config = dict(
    n_layer=13,
    d_model=256,
    n_experts=64,
    experts_per_token=4,
    d_shared_expert=320,
    router_score='softmax',
    normalize_top_k=True,
    routed_scale=2.5,
    balance_loss=0.0112,
    balance_bias=False,
    n_groups=4,
    vocab_size=8192,
    norm='rmsnorm',
    train_tokens=228700000,
    steps=6300,
)
Below are experts of layer 4 (counted from 0) of a mixture-of-experts language model. Rows are named router (the router's row for the expert), up (a neuron's input weights, with its number) and show model dimensions 0-63. Each number is 128 + 32 x the weight over its row's rms, rounded and kept within 0 to 255. Numbers have three digits each.
Before each expert's rows: a language model's description of what the expert responds to. This comes from a sample of Wikipedia text that the model never trained on.

# expert 37
It responds to: Year numbers and digit pieces in dates, birth–death spans and career ranges, such as 2013, "(19-06–1996)", "1994–1999".
router:155068099126127118154136142140122074185071081136070097127050175164182098096147107181115131132083176119112155157105138162117109126112153112102151117089169107071087062148123189196107135094122081
up0:128095113173155116122187118141163133197105111105067062174057121127131173129164113122137069208115146096160134135167115089112134114154100160066158144108206092079126098114123120168161136115076130
up1:139116139149102183143118141164133130113147135155111120159106062101101127143102075148153146153160157168144134126154115125165201086068142189096078120087101172170129122154064138142152189132034122
up2:108097126173108130212091193139090114174116099123154211105112121112109154109103065160133116165115098220137151158130133147128132098152153080086153086147091140147124137153131115108182083181150107
up3:134110099172115124093124191136152117155137154063131146185066139135179119107136119170127164151138164104152175106208153170074127145108134169135111100119146158069078187131132171100117115103134034
up4:103071060144108127112116158108154093127073077171061104117086128163189085196192111140140101094161107115092094120124110153138099113025129087104088147093135093127073074139159094131106159105109140
up5:102103090201143124123170127085137086081106129086062152162132123051167154095063134109094144137168115167166204130073067123134159107067141135124120118120199111149126115130078211169132138093126114
up6:157161157144116155128235142139135069119143085112135141138127059125162143164097096123087108135090120149071132116141133113189132143128094133167094092149121094182130092114104162124135147129121145
up7:168138155143124177083128084057085110158147083146102140136066158119148100135134095113207158159136147122152107141121120138159161191131104068109169127158105119092091055145142112103131107104101135
up8:109082051174170141167133129176166140149104146194199061108044145134120129086131167150149114130101072135133130138158128090171180154161123085111093139131070088106165098177127143156107116165145187
up9:142187156166083085088174124144138094115129142187062173115102152074179109153154095151108140123201057116183132162135146128116141140050152085070156107126207145092138083130105159087125177108121119
up10:154108139161116104188159173147144136120118074148071115101092143170088116120142116127115101209149143134135157130076159133100144135117108111092085120170136160111116107127095124075142125137090122
up11:138126102032100121114160133138128104134061070154108137105100155153116073113196106205148130147108163159137130085136140148139159131101162108162162120131172175125137095187152137143058150094077138
up12:129104106149080128144125195138143151185069115084117134157132192086151058091148136150137126046124123113129096159163135078123147125134124154171110178126125093115147118117098121113148120163089125
up13:127143129136078144132134113129140113130140129149135083127080126095146134128086086114122147174144133119178130125095086152130132206128120136136147110134139177090160139173127101238110065139123149
up14:077140105200141159064142108116136111143111113102133102135080083115172109107144090143156135184119125105144106097153096191140101133140110186064166100094175082141165064148102152183124078106156080
up15:100114096153039115128117180147201104155097158099087121158069114132214126115158108152154150130055111111198124158105086157124100144122091198148066074133142109132118135120143177143117160100180114
up16:130090104126115131134173106109158106125182142134079146124096198170105055131175097169147137111169178111157104084070085127158176119120092139135122141097166113099125182121117122086163116182110149
up17:147158104098159140109163114089125021112150088105133103151051050113142146068139111126133100165071124100135182110175095157153116152186155175110157136152159136111134103146139189148190108127169129
up18:133137097113131123087154139114148082184141143100102124132155151121149157190113089169080149156162130114120157165094096132139184118074151126118194164168157134143152158114052149173154110149164061
up19:107133151167136155167214128130161093132155094122138138133111139119175092068178102192064123122134113131188103143131123121139099077073153099175111169110107098166126121188097154187110129119151095
up20:132105081117127133082131144111130148125118132131146120076069095090133113064168143133169152110114099188141126150142079154171115123104145133110128194165108099124134127169088129099153131175171054
up21:160107072132089124160131121152169056109054125128155161207062095171102137140159123117086119103121164123119131131148147104077102126169104186119147070108162170114062110127153144209179156166116109
up22:128105154151136127170167150117169112114118087095110075138084144115181157131159113181188153183120122164063125122124095156090136115106088156116135098111087116139087109168124144148158137112188189
up23:109149109141155119150151121088099148124138138179134162116125110148167059149134067176108164141111103105151148115091127087134088139072148140129168135137107099103090131098185150155178141113136169
up24:135089125157081182149152134113165134063145108124156100112098109138143154139151151145104145140135131144127102121169146166163201146101138128126133107143119095176099082138149172112110136148136150
up25:130042117130116205118115168094185106081119103160084070143150117129119066123108101154121126113086135117146085132108162138146164146135127157139115154132188072125127133137117144170128171116090139
up26:180152122101110147174077089115118067156090153140115139091105118083084131135143083149105107082171138104129160111191080162139109153125101114187119103123118091160107107042147097117096132146158142
up27:181172132142093149141178127148150119164122137195117142132132109145132186137100124186139125223139090141126146123170137093168149135093171074149106106126137149151084118114096145094133148101141116
up28:093158137095089118073172139132147108124156154091086155135040111126107163151066167104140113156108033049121163119117107207178153113155141155178134136105131097064075106123136153079066156149158094
up29:148045071170175126083172184075144112105135143181089102136096149115147085144206097138152199129106105132156118155055141160132080157146170092107139162125158115112123092107165133104109168109144138
up30:111082085106150098120140137103149032128108104122131112131048170062092174119137092155160185178143151081116109169140130138108155149099160149059135119104132128133138108104112111133126142110180155
up31:108147122141047098145148156073142164105150102115127146153142119087138138137087055153091161114175120144161141159147118156139141097109131152184114102109147091145076143125157128094144159126116090
up32:160136125146049109099148135106128134157089141132144154154113089158128119123107121230121135160155063125118161083126148175177151125088065103107160107096098099165111110124088142184128073054130136
up33:104127098199082142132146173139145078151114126138094167175090177135149109089107141171123108132125102125093095160137117149151149096095152113117080045145145161087169109114113162152136085167133162
up34:102121107125064113145127103084095133060212148144113138090137142163101168138157037147111132131142118121173135102200153109184139144078116120114136152125130093158080163140121149153113162158052099
up35:141146105165060105075145122093108135102141088191083128140088173123138136142153124109090100129094086143153136107194092104155170146154167110109156145154175153101098162154135143120146105149135157
up36:156144070127101148115162209132065127052134158116096166169131127127137096180176055134092135136119119119164136098180103118142114129109154165161128170128129090161066143163140119126148116127143143
up37:186129086128070113120134115168095119122150122136081141145095125047098139192127119143079146153153119195136091157183135144122204129130144136111139161129117144111132116090094167127197157142124186
up38:075108102116132176125117157074134175123088108175144110122111133076124111134140095111083150127150080110141145096109169160114142206121143108174157107131123072137101130099131183211110118138087124
up39:198075108104120168162131187099166138105098041122129123143101111125139109157081140094172134207133078111140066118107147149128155118050135121109148148133149135099145124139140175092129130114091104
up40:125136124105070116156116189138092111132158120184081141161103162118095164142119090154089107132120106181139104172194099121153153190121115197123107149138151103147146117062151170123132167102111191
up41:107189150108104166109180162100131174163143108139123094142094141130134164101103102175146113147138130161128133210064109162217171146106150168155093099134159097113124164139127169148168128081110078
up42:182173147069131142129171151092148096141120091064081110144028182106170079198174135142123116134100139094142077116092140133138144129086146152145110098126181121084100122133128169110110130137152165
up43:155180097174119158105116176071121104112159159196094154159099124153129107129131144145090069098154097105094129145120136124160192155115120083117127118090113100157116174138148161096101195179131159
up44:138127119139132125099133183132108125115122116096077132171090137128107072140127066120110175111135114092118122138101118113107113129120107137087178091119172124147158109134072140151154185096124221
up45:161083142062099158073143123203118108189064124102098131166147162115127085162157098195080137108170090102109158109103134120126168154051144110172171141143175095102160147190167185120130133111113147
up46:139088087130119156176133151156115147149101159130082110163157124114125102093127200136142100136167142237135085123166142103140169122123099138116122157091106121099122081152152159072168109109118141
up47:198128127149161146122203122143150141104195138179146150147092137151142120156169136129088145153098113147118133147147105140130139100127183082151113127121215106188168088136099125086177137152082107

# expert 9
It responds to: Conjunctions and symbols like and, or, &, –, recent years such as 2022–2024 in tables, and "Scientific" opening species infoboxes.
router:190075182070125095135114106196138112157187101097151087132146133151221090128173144130154154045082128127053086141162132146076124084116175113143105173097144147169111108052166080154069139210128107
up0:099117119103120075140092163157151158114130075123102120161089106153108171085146097141091143114140115122165098079122098106113143125208126120163132104123138130161069110129170117139120100200107104
up1:138164099167067122100194118119073116162113113091096142160159126106148160167132110115122189194096069166107130106166112141098147154129129113098135176177140136133125126096139149065136109085129186
up2:164116084138093170149168182093138139174108122172164090103161068114105199144171168135184162170084149113117055091108029137151166131111144164140077094184121135144150121132094166122132203131113138
up3:082138118146120094168123121170112153070144104155128093118113114122159150153113207176174128174161137187119128101133092126176123135138150161081104203108128105102148147109141159094145128094092166
up4:145131140127061136126150156126122144116167143170085136124120136083168143137113113092116125143212122086172119099166090152102138150121151105143099115131171148112159100112108121122106183111126142
up5:102134185106090127143154116077067132141114122115155175156108138110106153138118035142063156119124128136171062081205134137202127128139142134134103075156125136127078105121163156070167169137126190
up6:133176106177000217149145162145141144152186121137121137126104136154131160099134141115122091112149103150123132118135091151086158138079178139129163155116147053105080104125144140116113159115139162
up7:186151082132155115121140142126173117181170075121171151062075080079145124145170174122048130172116098132155130095166100136107143091161204152087183125152139093137149069124101125067168199125130192
up8:136112108143085147127171150149143134130159160093142141084119148112153127141131133150110131189111115179181115196159133129114156173135112148136134116149173152091101142129130145072134150121103230
up9:085121117102076157143142147121119129131142104125153199078148146101094170157147131074108135145097113224138157107144128133077196149118077137134128147189176127116118085160135131112095082129106179
up10:138091103129102175124114168141134082179113088152081199123156113118130065147184154127196151113113078090122120119132115114103132172092160146113125117169126108139139088163142145133150151141119241
up11:122159053170089122120121151102123107125141117168105141172111203085142153119165066175112131188158124151145162096128197167174106121131171174149113137087130106124140120166093151065135146095130106
up12:153092061179071179120191158117155151152131105138149152160133153100089145104121062103094163112129124179106141090130086101127151115132124179146127100180102118106178110152130107131087121106093201
up13:160141113134144142086226148145081076131174143146164163194096121111147120140135112158096156143100114155165098062146103125137147125136125123131141156103103130159092089152144108120140129170137158
up14:146136061116076083120136182135160107138130083163135143067133144085129141131125079183092159135136095142154126070255131116131131112108159109111110114113174138105162094090132129142137076103109127
up15:169157083136070113142179131121127188128155198153107155129135108071109076177119139139168143194130135176129089081173138161126152162119135184096110109107136126138149119139124124113113113135116171
up16:130086130141076148115195170166157069169117186170141085134125143117153130176127184097160152172117098131152100151091154100153147139111125107101161130164146135173128092132133101109075160102142158
up17:160195119108113144118174137147142145101107095200113105123090146138156128188122086124098142095154093143148118102192129159145153079124124127116117168141173095106147107091157134132122138151104206
up18:157151088158080137166168150111098074165042110105119160055148134083113122137108137149090146120113086133098158124193159131159111102123149111102152107145155103139140161108151102128116132139122224
up19:152104094117099146089166098116104128166096116171117151106133151111124129124119091150081161174131104142151112128199150111119204143095095180159102115149138154130149092135156082157112209045135226
up20:127140117153119131151170134103111134109122135116161140098117123120115158147192121075150142106171104170151155080174099048136155148111128144122158134137166082138137106132140087088107160117114149
up21:129106079132114135149170155117164114121108105179094111080162115103139095132105100087143147185140078177094173132176140129131169184117125140129092126083144085091140163170127170133116145124135168
up22:124135118122122089135166172104175141173122077146071184101100116092059162116122127127070148084153073153154120108181107099129128143170124136154130137142133140079125148113197146092139166114115134
up23:162095168147067175099159170120157034140095122147078160067150125097105112171136097145102140122168112177170156140135130138079151093124138162142117120129092099133071103077188113079084164142108165
up24:145140132151129085100136194105149097095131093165145160155148159110087106184126118125108188142131144172167126133189124166090121120050146128084133104142088125060129116155154145144142148156131181
up25:124103074109124107102155121210145097129104116173101181099127111082133095130127112122065140133131111173163147122206099142169188132113175102136154135149134101175087123095134131147123155094119133
up26:155222095169071138114185106132115139153195173144098121124141126093137191159172088096134064152157100195121108152164132146121184141116090135077078089107099134100114123190118198154168133121133143
up27:146138042098120116067164113093125128118118146146103175128193126104101157108181099145107083147122156143167117109179122148168138166136116133114118111087086137169130109093148108167109115145062172
up28:153223109143129163137191142135192101174154122149124168123089079110170116132144133180066128170100125167116095136162122101087142163112078095157161118128151038086156090126110154120157136109112169
up29:169113117156072113138151112125130052192119077126161103152119091149156053138099146143143139120108121164090119067220071173094181113150148102119124174109147141176111086118127089134111129185158161
up30:151146052199148152094185110135117110127154154181105157177128104063113148149118129105120142119114094175173155097177103173121148093152127133127130117119191044125179118195135110113113176133133126
up31:166134119149109139122179140097159188161107113141158145085111109128107130173087085161148166143169137192135119136164106165190178138153088128095120157096144158117143108110134160193163129151164125
up32:126185132146124112113252115101136141160159149115124111127079179115069155138129085138081121132093163106137131084188111120103178115131144054112120177135125102126126162093202109137157180107142188
up33:108149153147083134165174135143192189139170109142124104114120107139225135215112109103114114165165086182118141122129091083123164157127120092149164098127151134140125171099147114132166142158120124
up34:111113142131110178083211154114122116126129094193111128105157109096130127098106068161099150123091176108088091113131085138136108097140135118096121141160194091118166075104087144132183115049146116
up35:140121167165115212141191135162159112162139119124067127169130112133128147122124058049128133131102173123200147125189160133099151124142113157125169163082211120135132112154181126186136144107103179
up36:153178161153099138154182115034118155125156055149083143128172127149068090087144090156063116174102158169097134121117066117163139156118071134175178085117089121179123146179114151089144110112125105
up37:172118083105181100160178163058147093123139158166091125116121115077083160183109138145113106157123161149157122098096081103098249133140108174152124156106129091090108164093106102094096152188128138
up38:095134140146088142084150190151151095122141156173100182120094122114164108161135089095135170126168099152112143131144105155159152167121096154071101124100121124121115175194145116107112130118067091
up39:123125145111071156115161152135106062114174077177067137138083126078090117176090106130082140134120110195189091081148071069093142057143107111097134125125145077124123085088120147125143127144127180
up40:152178061132085163088159162099148111138192110116142152125107128100111102091100145079141156098166149196187085091231137126100120115091096149003135150092081115153174029147116125158145127079086119
up41:071168049138116056147179193119128145148151089167105128108182141150091119155117101130149171113070141196157179149148076166113147136069109171099120135130116075061146129176068157157080197143132159
up42:152141104083083107150177210132132126168147089090126151137104112095100134117188099142111134115160150177107104071129097124127086117101135155120135131122135108052149093117123122077129180108096129
up43:147108140132034189093159130169149079148099204131104093127149088128161071107121156134153181112114161153092110135135150063134128117065174220127163126119176169157091113141162170149130150140146144
up44:120112132111132119140213199121151098154137170198142145086128065013116097133102096145169101136076151163169141129161083109121172121095138103073170150121128096183112130143144162115068114175123143
up45:142145131209103106079181134125171116116148116176097136113133105093125115113091095104106152106105098146128136086191123109134156111100138106116095112049070145141117112091166098096107181139106108
up46:163166160125052114061160129137118128100116113175100137105120141129111090157133142081096128156109137167168099149167110153100157081089177082147101158102111107099123085130127108123134120190144165
up47:151134030135081104117109142109135128142142136131147090140128108116201083129154092107167173115133111123086130126178172097111138135151134169147086142097181128152143120079150132145084114182075169

# expert 36
It responds to: Japanese and other CJK byte pieces, verb stems before suffixes like attend-ees, and "may refer to" in disambiguation pages.
router:142136142071134047171100131195109179039167113166066116154093127117153089160118178155140110097129084151110122205121089148106100119198145122169093123142080173099092093049178153121120124113149141
up0:103142109110065160093185185110129098168163120181066144162174091108133169139123137121085126167121086150157083102129132168116150089128135136140118133176078089089093120132147111144093071068157163
up1:153150139098085167119150118119118110156146117155122159151111102068171157172155112121100167131138117155113097088128095172133205111171142129092165136141161142112169099145171156125121067091093147
up2:142135120151136099132158167073155110148110102145113147103146121083093134128111097144120138149141110170116112155133110090143162116113123170121120155134135121130142137163126125151101163101114232
up3:129119126122093117058160088092201109206135152132087162049125150084107152145178134177128153082134126139200151103167196061126112136139221118143123127115059105140064147130164105125133092163142049
up4:135141135134122117088176119095147121166131137165097153080100175143139114168147189170099136151124161203097146104142140136111174120176168167099160061101149146136143172133137142155114099186144152
up5:104087140179077154119112189120097095145179188165127124133106100084171136175177161124143120163140182186158127130162083116137176110105140154128143124112139131137188085097120104117137124089103154
up6:106108120206169130110166148130167115159152130133047063125149148151133101131123111135168163153166115115174138118123147171157168112086221085118155141069126134135149161171185137119117152149132174
up7:157157095106132118097186147108167147111095169153135196140148118105109139141114125095115169132108099138114103147125108060111176116094140079117157140114146126120123110103137177136129156103106133
up8:103150153144122110060140191114190100125161125115114171065092113085175167120090088154085145088159111175147136087122113179150161115167092177135144133089162127127137198086143138150119113138112141
up9:132130066133111188132124196072128113190119144135144137139137102131140101134135130123105110117136177213180083128207143036133146126136121176203117136165163128140156101076157213121133103117123197
up10:129134119121067134097185140131119146182111123155133164066124136120105201111117126102090109219092113143159093124190070146115124104099079124110125085123177139095111109108137162124142117120170109
up11:080114103137038133115164170147106109147161128148153160103127089147131188194105115176121130067152103153147152090115108122186157126131146109124144152146068150133150145172049124066058157122123160
up12:158199067121151139154201156124116191084094150148098235147153074127142130178129125171072068125162099144132149116107143128104147137043114087138127161115135102091128118148090114043115110146158123
up13:144194108154136129168178152135125149133139137134118114147105100154158151183136149187102181117125132161098174136104159107138193154110134122101140123093171061091138108155153133109132160141156182
up14:130129108154142099120149125108157112204115130188133157115078166093141101127181092146128176169107139137146106151133183097079143130134095122135109123086126112108091066111158142132157184119097132
up15:162151071151121159102144147177141136190130122213141173083133082144104056128140086152076117134122093143179139152128142140169184136087088101200096154158087131150084107119115167109157176127140121
up16:122181123144103132083136191114202138139142188124143142117124137128121183162155093157115150106081157128177113082143095170143116145160145093110103128103130139134093131158114183152162183113093144
up17:143189160084071145074174118122175134137075143182167125157084142147158171126123057133126183151052118144113144126110084105187226072080133132113106108138156098083106156166147180136128187115121131
up18:115125126167086133062177158131152114164150141106125144091132100136097069067132107124118171106128114194109076138159041124144120117128134133150135048161137129091159104082159135097148079082055121
up19:120133132093032147117125119106154140123154106194136170093074108163151158156122142157101077135122132191160064149119077142121157097135140067110146145179107122075112128168121166081166146157143190
up20:105125060100124116107166159159152115141170097123088112120098114058113148103114116179050205118072146147138123104223132126128187120091153126170090142149140097123111185136111094135082162120116166
up21:114103072161075145143197203125137125133169150128148168167139128140149122178118048125137118138124135129096119144158119121137143196090153131157158118102143102139121131179157093131103133144100192
up22:081179080131111166081199132116194148142147097107061155140142142088122158154110099162046121137141124203099095166139104145081063135084170137206130161128132065159182090093090105068095157116124167
up23:171141094133147108083190173089143061108185133108070146134141170120115129131177126145146129148109140135128128099142101081081144135129171088188176163109150121136145114167077189109119109075097170
up24:163044104125052148084096154098146146178154104092115185137136139104150143189132124154153141113124076185137161152138158101126190111211088111204084130122124180126125119075135115081102137150167147
up25:135138092132163125109229131176073085146143104123094104133122084105093190162138117144140175115150127158125177096161127151173144176072174149198134091141137165117153087129172113146121149129166132
up26:229105138107097141162164102176163108130186109093104155154141140124122157178134125165106102117159176133179134123157136095149170100098112197143152173153129153110161123114144163134200153114131108
up27:129204123147102109100173194125164137122185100110110194126071130102066103140111120145151149147172110212105133027162163096096198122127081118149115116109139117099131085110083167141133147138114138
up28:135135138172136142129136154096204131154126137090157139138125109137152173188111044132133181089096136141151091184174162130172161151132156138142139122093140153085076121105118171128147141075128131
up29:074124111123086177088205129148172143148138081158073115137127163154090131098075094100119108105138111156133135103198158112094118120076120181072098136154073088127149139124154227128070175157110162
up30:093191110126078166128187181095119071141135116149058170149127167120122130129126123138122118120162181170176129128104093102175176152109134172125138108124101164159121101105144163120141171132111135
up31:141158096137087115118172192111129133108163172156103117087157126142098198188125119102109087188126047161141124144178134148130112081120140137141149143138141088119137143101192097109137121112162154
up32:109119135142124108116128134091121109138135139115086133102099100075124096138106125148079149120118140237169100087146111131141134123117160181154122114153167142130143112133132096124147152096097152
up33:140147101193072095150138190108109074074164115124155106082168109095089192167136157123117115198099086144118158128158151091140117111127084098131120134164097148139110130192169099172132156076039066
up34:112152114176110072111170190137115119136127043134122152123146171152135154153111116124111147115119128109140088107101085125142183073061160147111171163111163095095160124108066163136171104129088223
up35:149175096100103109113116089120170077216089148210126142133192119041088116171158139150039102116207102143135117107124110113132185122045118148173197155100151161111099062176112083126132164090150156
up36:124102115121166132131175143140159148148095121079117181125130121069106122114132107136144139090147146157093132125169186121129147178101124149185108149112145178178165149084136097148108183121131145
up37:143158151166096084130146141154167081137144126155134182121136100083117160103137116102113151103136122205157115105119095102121178111136137131087129155126143121144188170127146147126071146093109138
up38:108092134141102152144179143102108180158128149139145140197087145156139130127118084168088109132108088173145117107173123126147180104123112136117170139132160139115137118118184153121124141137127188
up39:169107116135068127081113174148189113121154096159048189198100103139113137159192126158109132138138160142175119088141143141114167111174133080077148152148131146130102158112105138055152140132074152
up40:090156123131135130143238155098101128098181098120127115118136151136146154129163112143122087115095047162133122117161079131190126168151134157146137107118143180112126165168170128111105159131129153
up41:189154111138108104097199187111178150105138136132136147141154108099106111160095131121082146149156095116091175114154085139109168136132154129114121108092093121102112084115152138102131126178133169
up42:098116108167081117115145160104167123145138117147041147151134140125143213218111108125076139097162100196177185081102085092122143150154115082093190130117113071123129089107123129078158230095117127
up43:114137127103102149112177120142155140104164093149105165107092101113141141116128073106107167134141167166153096126173043122131124140105131166132118105091112098109124127127114171089116124107140160
up44:114136116086093128138192162196137110123139095134095170151093135062099172165118133128083153121134088165093068073169070149110180116119113162111172140102135117124126080114150151070172126088143185
up45:113156112153074154137227142177133076081155132153086130152186124095110118152120133123096181082154096154152135097116113175121189178109157129107116111130202127102170132133074151139151134105082147
up46:135205129140096063105151118108104097098109074123117110132124173086088196122136176189118184104088120197183139078138094152152144083140160140151137122125136151114165132086117171080142147178118148
up47:144130183158131056127120202104120160087206119104104128121115077147131124084129100128122119163084133125174149121135121095133167123162144119111121147107099140179132126111137097090187168054107104

# expert 41
It responds to: Small numbers and years in dates and tables, such as 4 January, 1975, plus nouns after the, such as film, census measure.
router:144112171121148127134121114145102146124142144168094180089124128124126129116150153113188139145146171144105125148120154145047124095162138143097078143096092179201148141064099109145121158131153096
up0:129159137172094148131176166122156081109107116186125143156165061112184117104144134116058119099157082202118152132167134092167124136090059089093113127081131108135126137158124227120147143127128145
up1:121077142190111108114209156067110105147173115147128149160109176137130143128087139140116132176110126149078067128179132127129106094181127113147171132167159131120188113118180125120125155131102177
up2:174127122135096158125159136139173158075158148138138154135094087077095148186130076117059133135160080130147123152151094184138111134128123131099185117136078153175125134130143133110140139128108102
up3:107166155129029099154165180103119121134160119171118140129122088096129125106167122122105129150139092123170108126184068096109191112100135113133131107088139087105084141096154137132146136107138170
up4:097134092153074119132094122117104145144218109163136152149101157123135088215087075118215141172091175158155093132142110062130141134163108143145122142101086140094151123122148170045156149171143109
up5:138121170133062109167161095051159089109165082115146167147122079062134099173123088095093162127048146147192108168176083142126138123079161176086136125090123107049121102136108125067131141166137125
up6:090128121141151135095135162059149113103071090157104200116146101062164102143173106134166101180171140128134143137104119094128179215103111193104123115099144114136152127115093222132165148082061121
up7:129126123139123121169144183090145134083154105134160105154100050114143136140149131131134115124158128183166141100124089130121111163164175144179136136156184123150136141098110074115158179139093088
up8:158167124131106139095161182113173114067155091121197179150165136109147123151111085126142109130116118161206127113149140135149178164141188157126142091156123105137129105105099130086123156124094116
up9:063117136101086135093171150108145114025144169147153122131105097066081098130082061122074126133172072162160109145178133118109142138121123117082101124162171093124160106123135191119149175099155173
up10:106110208147122111129179165102124142103185132096108127137128136137103138163149098195134160100111089162142174077174063097192116176113146178106169121130145100140131096094157145085151163170128160
up11:131130125151087106119131159111165117103121110161049138125116119114108132157168116111143143200155105160146135169185128108124110118108165184117142160094092136105107105137123209112128146128088174
up12:145143127089116137095202184121127136073111131153124137091137117078100086166141111125110178122145137208148103140152144161134127091114134126127135145161150147099138067133163174124117166131093167
up13:098150128200121120110206139120161159138176066113079144115149097122123184185121091133107196123157151071143113127169132155130166144126169173099090135189133116127136153179124141112153127138108116
up14:117122141141079146209174156134133125091141186164072125116132171103150118165159135163113126169161138156130096148242114161137181156093120155118149134105166113098123118106098200122145167098121126
up15:140149101122101145109196139198150146080113141169096105135154149106151117151111100109144102123149125158142107127172036150117117108073110105109147126080132163102098151157120187065115153114071176
up16:162096056182098114128133208136108130099126152133084174168106109149174157122136125144079125138115077117135097150143101108137150162118129133092163133151135123089117114118109150119143140086128126
up17:137127167113093170102160167078151127128141080142118125136147065065153158130129085146131130149141010142132177092179141115068140152088130161144116134154152094113187145098165195178086141170090147
up18:121166109155119147113207138113149136074104172173125134089105164124126115132152061183101156158129117169107133202112084144118115127137115184152117138173114147113113128098113169081191225129130160
up19:106183103163079128133149171165111060121111114119168176103150121161140158192123061155089091105114105169127121101140136130108128140121123145114175116157145140099089107082091142153159182157107156
up20:204098100219063108115113141169129156116116091157079151117144119093186132153173146124128094105127088184178109132172158097148147146121137166076098156134104100104138120141072129078093106142124119
up21:062128077122127136143216152156143171108135115217107130131072123112128160165118086054143230097123100173130138227149087142117171191143212181145194127101148101093118147075111131162126095123117200
up22:155144099141150131106194140174132117122188095100152125171100168098121101144141095139075155140116123196196098142161136130133156103143117138085173087129121114142000103188149142027170114131117138
up23:100156142157102130118182167064146112066153098182149122170153138119168131115164159149123127162148160183151144152160109161170168098123127141115178110123119132139113109154086134082152139094146148
up24:118110081124118098092142155080142111137156108151159148139105150069165135116081085114101167127120105164198085132180113121113176143123162164077187145089132107097099115145175179149120151118147141
up25:101129077181091152141148167109143094094174140171172111179133138113134130133166109138154088139097105138119101134170080135102130043113123163105108151115126133104130083085137139084158144126085121
up26:154162128135072121145164137058135113115176095063125125100116097113116117158141177131128145197183148132125103130133135170144145148164138115117114125146097103157121043123135179118139137139129146
up27:144120132102042074149173228109145122084158117086125184087176140118140082177095071141094170123169123169110121134208103148119148097130107153140135113119111146152104136090140129141166185071137142
up28:095138067149067111136139132166171111131109183150066127136095111113216141198054077086123145182150107179141143079174104096056174119107111081042167118111177052173112072147122192105138133133169189
up29:100161167109082053092191140075089137114116132139117131156138125052140113180126067125059093123138084161151096118173156115154150104136131104108138113128115072137130114125134182108139170102105142
up30:152150098147118153143178131114153122186183130059110141124130111138135135162120087143117145119152139142104145127136101141135120110139132105177183144078112130138125103162110148056093174092114120
up31:086170122142077196120184138142155140215118168124087151131116100127038133162121049108099137120157122123088055165101084163156128107125110134125073136134133129098131102072142120115087150139099109
up32:141077127132061086094158143149159110143163103154081150174074141115118157128148063148136155112160099122171130152200117118121168225163127158128125123148131113117115055151138169142125140049132126
up33:159160117154094184111172166127105043134091129165063144112117110124080157112154156134109112125145143156189148101141164105145168103134149154133112135122115145104145098091164150116141128144095106
up34:137131105106073114131159166106125115119196113214114127082112161045115141115168133099127143117121048165115148131124122126129154114099130183133139157144144134158184163110120093107149133201155160
up35:155142062170032105124138121133137128100169047106134110128126144135149137176092124140085080161121107188166145120172123132094172092155120136174107187155107102136171083130096157129108119087129174
up36:145130146169032135094179119121150111124116149123097187094134103067124094141108128153092107110160099143154127118193101096141148158132131160091151081148155122129111139073109145094127094109120139
up37:114141098137115159118153150115153169103186091180119140185116099134103111168128140119070171113098115118154096165240118143146113118107152100112120129076185104167114137064077173114083206095146173
up38:119131103142119113122180148125134100145085110132081123107088137097149151151091132117107102142072067179103105112171073127158115132117110109114134125149131105167154137157124089128116095159106142
up39:174113121192080136093141165061135156086135167099126128152101124123112183137156101131074193141131109151107132138174102113145129104090162101141122096135146120115091054099096103111142164108110194
up40:094132116135101158037176179096148096094138092138126082123064121111153124135144060152101129174116086157150101122106125120141172129124105093064162142083124146107078113154120145135172163056092155
up41:105096102144123186127154133143139112135170123145124171112059147041104164153119087148082165132126132178173115136158137059150154103126087195159141125204133131096152140094102145097120130109125109
up42:097136109204090100108179140151106120141166106174143118161090145119134136170118121177100159164137113146130115088138148151087151149129125088088112113114139118122092124109174197062124107135144182
up43:102163215147109088126134191186145090125151095126083099154092093092070140173119101178122129119144124135112125128173075140151159111167113125140115066146155135106144137136123170113162156117139133
up44:103168118152133103152145142129091104084170126137129134099072139144142136119111099158092171122102112142126112125194107147124149133089153146138169111110144153119150154133130125113148130137096118
up45:134144126120095196111100148099125089120121118137103094114104105131115153157159071113080191143136126159133085037146088097134167182110122155166135138091177053079130160182119131157122135114132157
up46:145170132170082124081146116114117140116086109145135137157132131056111118216106115138097113127098057144137132082146101127163180151051083143076143087138153187107122109124132164076140117145097155
up47:099130137145088185126156163146133111154176115101109132145127170116155185153129070146154120111113084158159102102112142117118102112103147100157127141117173126161159109115084126106114157113085143